Below are experts of layer 5 (counted from 0) of a mixture-of-experts language model. Rows are named router (the router's row for the expert), gate (a neuron's input weights, with its number), up (a neuron's input weights, with its number), down (a neuron's output weights, with its number) and show model dimensions 0-223. Each number is 128 + 24 x the weight over its row's rms, rounded and kept within 0 to 255. Numbers have three digits each.
After each expert's rows: a language model's description of what the expert responds to; "comes after" lists some tokens at least twice as common just before its tokens as in all text. This comes from a sample of Wikipedia text that the model never trained on. Tokens count by the router's weight.

# expert 23
router:134094122116106134139109128159120128141103127146133106140093110132134161130110152117123110124109154099139118119096097138152152148104144151117157124104131100151107130160151146153116132120143108133102127158133155118167107159111134123112102113133116087140134121085125153171131111088132119156108144141143155141143154072116126193107120099136094177139079135165058150119116149113105145130091132145123144131112152115121120088173135098140108070129135113120137102138149104151100162094149122172140129174112160142163117155085105174111138134104110143127150159115094124166135150117108111128159124154178097075196115144152111106143155115157126127092114153106101157141097141164149129153082
gate0:113103064142152133134129171148152164108149122110146130159109114139112095178136100151122105109083142103132137118186134088124139126080138149110174132083130144118145119131133127097133130123126119155137121160111146153158091137146145122116041118136163174125122129109136105076157144155167097141109128121128130145163106124154100125138153116082132103102104205117134138085121109131171122118107125094115147180104136101104109123147151098093132158131147093106118132124134106098097140143101115127142129176113142110141098119140135087132100140186147146127115144114135120132130148167132147102156094119139185094146132126152130147133143154132138116113117110128099132154097125137108116126180
up0:135178128149110136152140118141109162152176120110128107188092134149142105146131100114102111130111130082105154087184162122152128094087071138098135168135152168112103125105107143115088130134130114089135091137120119158115134135136099110126154105116138138132135129097175140107136143134149121149098078115112165130122117128159138104149110099141169124143111141089150144141129105119093095129108141142112135130124122139119144118147150109147140110153062119136115099109181184132123122152127129111150127170146137125139134125207106084128129145157130133100149127144153160148111125096158104121134093131117161075130117124141080137131121094132173170138124127123136138115063132140115166113162
down0:099153164136161119098156165140101136152102121132135154132161119104113131142104154132123140118114125059121109120158142123124131126215172104162140118138106152100147111153120147180166124146126118162147070163130096120136138160089146138113138161116102150129083148123130096137115146107115107139184142159126150138144092158118111125121088103146118105079114088126112156164135111123133103137102156132131077132121163088111128126118111142113090144128129161126165095139111072097144155152125137175103127104116123118106129128115105141128106105098153155164134137123107115105123119154122124096088140152154104124133149099090133188099157101092141145122122164116099135119155155152098124115111
Description: Prepositions and articles. Prepositions, articles and possessives in running prose after a noun or verb, such as of, in, a, the, his, during.
comes after: " of", " in", "ed", " is", " to", " with"

# expert 13
router:158099091107122139160115115167141113160105106139137096192113123123157166103103138136148123153129153124132100115125071151144138167127168159151149157087138100170104124168124134148101091097133107129104174120139170090144122132089132073098094109115108123140128127096093173170138116101151102129120138140153140122105137064118130139128154086160100150133131161155100150093098151121087115104109142151130139146139166108111100093153123132127124110124100089122113099174142125142106118140154092150163138150145158139136139144125123176106109125129116135155169122094122150162133147143108113117123106127150108125132099120176118100170149145130126131128108144118115149131129148147136089187093
gate0:133105077162106057161148156177141088136143125137080139139134105101074091094106136120146175110132076133154150169104130113114096090104114160109088162140127144096114147156134128096138139141148172115153122140136123105135132121133160160118121154101132145085123128090097127124162115111139125118124137131155160138131147093135072122136140127161163130150127163130090084134159111097092113112092149140095145131137171109091140142128119143100125140155153125123134158162113117140102136144096096138091106119096120112133143126150116101122121179115143118150135184171117132120153133170159112131132124151187091113141127117153151110144130120140127089127140139091097115098100136139144150161124
up0:164122095099171094164155135137123130161138137081148120133099140087112170115150106185153136128142126124147171131131169108140124108138136138147146140116119069096104135088149128116098130103129129105156156160151114117160112090127136115168087121117115124137148149101130123119162131163106145108126127131154139128098121134156079154123143113080119128107168114126084127141155111075124095095128172146140114149162143138093102143132096090128151157114189068093122139104145117175093200130115081156079129137119120129096128126118123139134155161111142114151130126125125162091132131130170163102109145133147111123133135110144112117125124126097120088150154112147090104121130092159137141137121
down0:136098166147141131074085126102145098102121126137175157169132133161114099111158099149119126162125162147160089159182135149113142156127132127129125109143132143153131145109099150140131131092120129148118098107128138154158144118155147134128153118108087136129124136116174153093125110145140153152119114088136078125166167124125167115106132105137119122121168143101145129126133133070128104132147081136133083114129114067114153115084151126146152080157152146144155077154147075130128094131120072108150094118125130113112160132151121146122137126127141105137183124119131137100120124139134128153139135058081131151130131131103140133083120134100142120124101107103141133144150134122148082168190
Description: Capitals in acronyms. Single capital letters and vowels inside acronyms and codes, often in tables (NASCAR, KEGG, CPI), plus degree signs and ü/ö.
comes after: " |", " N", "R", " G", " S", " F"

# expert 54
router:109105128102114120148142130146140092179076106146156151102110101155128153134123137145141089125122158127161131121115102134118126168103144170159153129096147129133117136147120167148089104120113121144090153155093126116179111166142171120099111127135087134147124093102132155131121114102090150140095139107130165133131134118139134154091152087116085137132137133169082121109110129105128124114111167148110131156133169092123107098169105078156101101100128104137134095136155114154108142125161137131127149152103148126137139178110121161119101176128114142119149153108094129157125132101109100099135056162123089109185119148193144116157139140157150130150096151143136126121106140170113119150102
gate0:134145124142086117148146136147119128165103161176058126136058149103125146106074156130122142124178090164108083130124164104123115128133092140114107137131178150123109113134138130110120136147119147133090138109084144129135125123085177127133106119114124150116161133132141159145093159128141132132101128086138116142098112136127156087134110143117129115085133165146121125110096124168120134137177155151121137133128188137131154154145148149127088106105179111144169120060119169143156134151136119102102098143130127128140090105114102117134164107121129113132124118113112110143107141140140098110155126150171156134141152135149137105124136155087106090086133114136118123073064121123147150160150
up0:156115123134062111125148135175167112132095153187122133106098117106116132092130156114142164147163096140136071137095146125079118091114100108137111101143125130145095106125105147112120145146118135117088143111105111098156121127108203134134089104122147165104126133129136168144082135141144146128115120079130113158102121124177153079134090165130138140085164122163147131122141144115151117162145142137133091137130183124152128144118143131104128101107167083109149131091107144157141119180099134084113097126159135133119071100144133113132169117147136136137116129153131128145097139175108137120128100127148168139103128124133143108151157124116147116097096122115119118109094133128152132181152
down0:126111103144055141107148101100140178097111101122162158086142181158153136162134154094156130122145141096125155097122140101135111113129172111125148102106125170139112163136073145135112145125121087160153080122134138146152157136114121137127153151127162110145121129138130123137098099156113104153082145105132144158146137137127087145114124144120149138101131193151116158131102136091084133138135117108130139134122137121150139110097122098084159154089102134106138126104100129141113144166148149138127157108121115121164111137152111115157098096142093119126079070132110116103133126136122095091120155150100084157116146163155112119154127152102121160139118115158098113137168141126137189170156
Description: Verb stems in prose. Verb stems and pieces after to, and, the, was in narrative prose: comm in command, te in headteacher, find, moved, invasion.
comes after: " to", " and", " the", " was", " re", " ent"

# expert 44
router:130093125108103173136108117198132139194113128174134142127119128167127172107135146144127117144122133126150125107125068160155114169116138151153121156102142087152105134144141127111131108107111083166122146123153139083167120142099118075138087134128110093142122097110136172161134096100107100139123141129155147126131152099132176136147172102145103147103109126137121109122118126119101131119119149142113161151128140099103129093144118099128091119099092102130145099140144109140113126127147138178120104177090167126155126150116118195122131175151103156124148143089128124148121130094113119098164107154176088155138103155153115122146152093139133101131099111122091140157117137121131119141078
gate0:098121193143096116113113149138131100108137149123099139095157111140144086139127171161160102108138114119128079136097115085171151110176135138109123136119089131121113134108163112161151122108126132185106153106120134124132139148159080121160148115123142101170101158154117130150130111115128127139110131098098149134136143139141139129110096168103108135139124147155126112085174132108112111083179155135129153131126141194096114081085138093132097151100166116110113125106121135137150133116131123150138152131117116096155150121148112155081162167095117104137142134112124133174132145141104119140116121152125152125123140125090162136172090124133102089152145100157082129161111158141080128088086
up0:121128082122085119093121117128100137149165121091124112123132128133114168120160164157144126119117155130151074161141133153156121126087122146149124093173158159146145158116116152104111125160115149130140127095131111125142110093130128073132108094129090122097127119096139132091097130161112088145159126101129122097144180088129145111148141088129159121106091129153149132149122133167142114146131116118113118138120123100109146105143132164158090104132109126158142112133090093127180060077127132145115173091139127116145161124141096161168101138126111141095162116103147137117144127127117119108154162111132085094164142177173168134105126112137138145090161147099127114149119126128160086169144
down0:149103059146083131147062096134169102129123117086137119131111151111111126131146124141128173158125120136156159069177117120122108122116138132133087154144127129131117137124095146118116151125136134140150156136135127131184155166137142121127101114123151129114078117126160168124123156075143162101182105114120125150131109131130156124135131147116125173131116103138109111163170113120123137129118162164137149097133082143143145149099099149139101113144136125098134106154108089132104118118152148102146181132097149131099146155154100113138116133145132134155118113078177099080125125161108096093156152099142101152088079139145153116119128166123076087165106140139151130115134141101101137148110
Description: Foreign name pieces. Capital letters and syllables within non-English names and places, often K, J, Kh, Sh, as in Raj-asthan, Se-j-m, KCVO.
comes after: " S", " |", " H", "-", " of", ":"

# expert 62
router:116070099124094140134089115152141153141089131168140118173116118144164164101151149119134104117150146095125095117136075162149141139126147147139150154105141100148093131139113140144087085110141130141087149138131120114138096135130121096119090082123101099151108119097104153149144109090125140144106145091147143153165161099108118161122160112125100147148127138138095107070112122109117142135096126147094166111102134120114113134164126113154092114104129128140115099125149144146147133127144116164154113148111146170167134149111096150113120151148096130176153135054119170165125146126136088086153100163152122107135106175143150114175145099137137109118092128106120121168098129169134124118099
gate0:148124094139102103057136127167130091130121083134130118103135121128113143137145121137110147142165076096160129150160126135166100147160142144141106119110083125161108160095102107145121145144099091106170142145102131164158139146179113114106101122119116105101121166131170134142095092091158139151129116101102100134112176149112144122105154120132138109147111148110097134125114155158128121161108136116130134109163135110104130121147087131134078118132132160150099134131089113127173125126116155146147112136121127152161079129115096166143156097116126137164133097098187145150119157191128156101111134125158094142154140117165115124163122112131096092145136105100180090141154107106155128101122
up0:107103136127130147148133144097141133112151170131138142130117153136150153112108138139130105088118165128098132155102155131114147124112122119118128157149165139139134118144146124094160103098141168175110124100159148087124132074084138148132128140120126144130148078147051128107161163151119133130128152143137162137116120091187114156132117115117148151109125093125147078125132090139120110111148120101127120124157152139126132127143140133120153149120091111105148120114159139110112082093140111100126112140161128102088194101142161100125074143144105132095117178157074114135122113103143141139180144113096199138092119158109129153093145123121153137091120143147062157103101139137114133152124
down0:129159108105114126099083128118115118152123073170101127097198149119126169110170128156136140130141085142097102153165079147156144067178140142108131121131112121153114157133120092109127099116101143124131147105095093083149159160119106111115122090136099120142143166139188166102161153129141130144152101083088153128127162080108153116101147109139136135177139146125093104141140148163110110132112158110124125148097116140139144129134113127135135172111178153135115125160104155109136131154105119108139112126138131156161092106114116130125114100108126177139155083146152112117139127142115118088103143122160110171126134114126122097135127103146133094119099135123162123158137179106146096107129
Description: Name-initial capitals. Single capital letters opening personal names or titles, often after a comma, parenthesis or quote, such as B-rianne, G-racie, N-obody.
comes after: " |", " (", " \"", ",", "-", " the"

# expert 22
router:158099104095104120114113126152152112174086099155144111146119114146138154097133118153117112148138153092139096120114131129151144156120137131120130150133135105167128123135122159166114131139128126114094137132135176079130132163099118099110096073124078115157161099075142152140125099112138104150094147101102121160152136101148149134100117107123091162133122089165124134104103177092127146127103152112122166168147158137110120098158125112116111090128097108132142086142161112138120172107144099155143104133142172137166118149100122173120104150075125166116175167102119156127124170148087130117136129151175095122161104137117118121145150125181135105116128150106153149135090144140109139161094
gate0:125117132117095122165128095104117109063113137168129153114149095161168143096132124133129108171188122130145106134131118130154118128134146117080113112130104114129167165127116160084168150147142121113148149147156125125148135079098118111080125142124077104103143131113147197125103068145107118142129126127149134097124120141120174111139152098125099088158148097122143115119156160133168126112099124173136131174095122111138100101142105121126112090120134131168142135168146144142108127143146127149125139130089146113129137154148156107087087126110123134102114117095135146119188172118116127156136099116110195169097148107142120101131122138149147134156152071117114111114169123159124132118119
up0:175138091111131135138113151164123130124139116109117065116125125111130159147116165132160127087121158141121140154135112114142121133146090153143138101100142118115114095156166129127103100130099136163132129142138091143121114119170141158165120123147151151129108120155167092147125161109123155157125123105106124093110139142168100137131099146100143142153109160124065149139134115106111132119152136115090130124137111099136148122153165129094182119090093132072122120077092149124146176144115123140110136144179125130115101114085110094135163115145118088126114157113129154151072139178126142108109171149141077110161136189109125121165116099133072120137125136135145105179114115106118120112165
down0:117135084128148093132126167112143130128094134098093166115160140108132123165100126135112083147112092100079157080127134107132113136117117145164130091103151101171132138139102106090124165172144131094144187160143124105125143161135122105130095110179104157162108103111154139119118115166081096105139113168067138118120121115100160122108159092154131123137136154112177152135118185140115137120168151130158152119095130139133173172128137111127085157099148112139122138100114126160145138146135110125098139130123096112146114134097151132152114158153139148136089108130125119083115120122124171126131169168131109108147131140141126142136135099154149131119148145135093091159089079093109136119146
Description: Nationality adjectives, possessives, quotes. Words like American, National, New, World, possessive 's and quote marks, e.g. Americans, the American Civil War, Azerbaijan's.
comes after: " the", " of", " a", " and", " The", ".S"

# expert 10
router:101090096093121144140090095153141134126098123182121134168128082126163133081133107145152111143133116105144102109104111154174144149103156176111177133127109112151101132152142125107121111114128109130150158163146173099121112156108141127118084129114094103158147092089093164145137091128112113172101128115129147138143132109125145125101138100129087145154152115136103111103095117104120139085077149134096152121135142085124133121168143112179102128074154126132122092119131126122126145089149135185161151151098150168163132157109120125109104167119106143139138147094101142130127175112113116092157135129154104107149093141166134126145170096129110109142107134095118129125121152165153158135136
gate0:126104136137138133099121127113127115114094173137135130110152145165132105124131152136140111137153116144072148116086146126138136129150099117109115153115127068096082105160121135169161134137119134145117100133117099129082176166127117175172135131083141129158134066163153107151159154123118112114135122089137126121095119093156118097116132123149121149168096111122096132112161113133105081148118119076138110109145113111106162092115122131149164132123155158168158106117150100167144113130083139100131119153143187153170101165107108172115159150124114137109151073142168109118128141150139081115132142114137149125126149111150096120139120105147122124096178170152122108128088121167143130140110
up0:148132127115166112123125171111173116130110153148164120109134149157117118112122135106119133125159119122105158122128140114144130113124107122123126152102117084121108139163164148200128127132085119125137098145107123121116177170124081156090115117094158156155151053158116146155126152118104130115152079099158166110126149109157153088130130145138147165131118097129114105117151122156118132134105129066149119087143114124097125098104125127122136125133175159186143100148142147154136094115066122165133137132153186145133116159128155136133139103133118092142151108111157110125121137093125083142130126086124149106092124114132104152108130137113110099114179155138107144094094104187143132120155
down0:134112124154125115120159142157095104125167117099134123148151115163147114119143174107105166131127114090200114093142159099117085110123139111146115144153120114146132128164116073079124134149162155106141094178165140079148113138155124144121155132070158117109128141156098126147156106142143119131132137126125114119124110136149195097160150130079128115101126139113149134125142110128121155118174124139112090102139131109114144148105147127119126142072131113122139081144146139126158125093180155077146138123117109086142124115114126160132129154129157129096083106156124123167128120146080096162144146112091083132137131111115151114138134124137167105113120105137121088112113101105129199148134
Description: Word-initial consonant pieces. Opening pieces of words, often right after an article, such as philan-th-ropist, the c-ritic, the to-wer, O-x-ford.
comes after: " the", " a", " an", " The", " c", " h"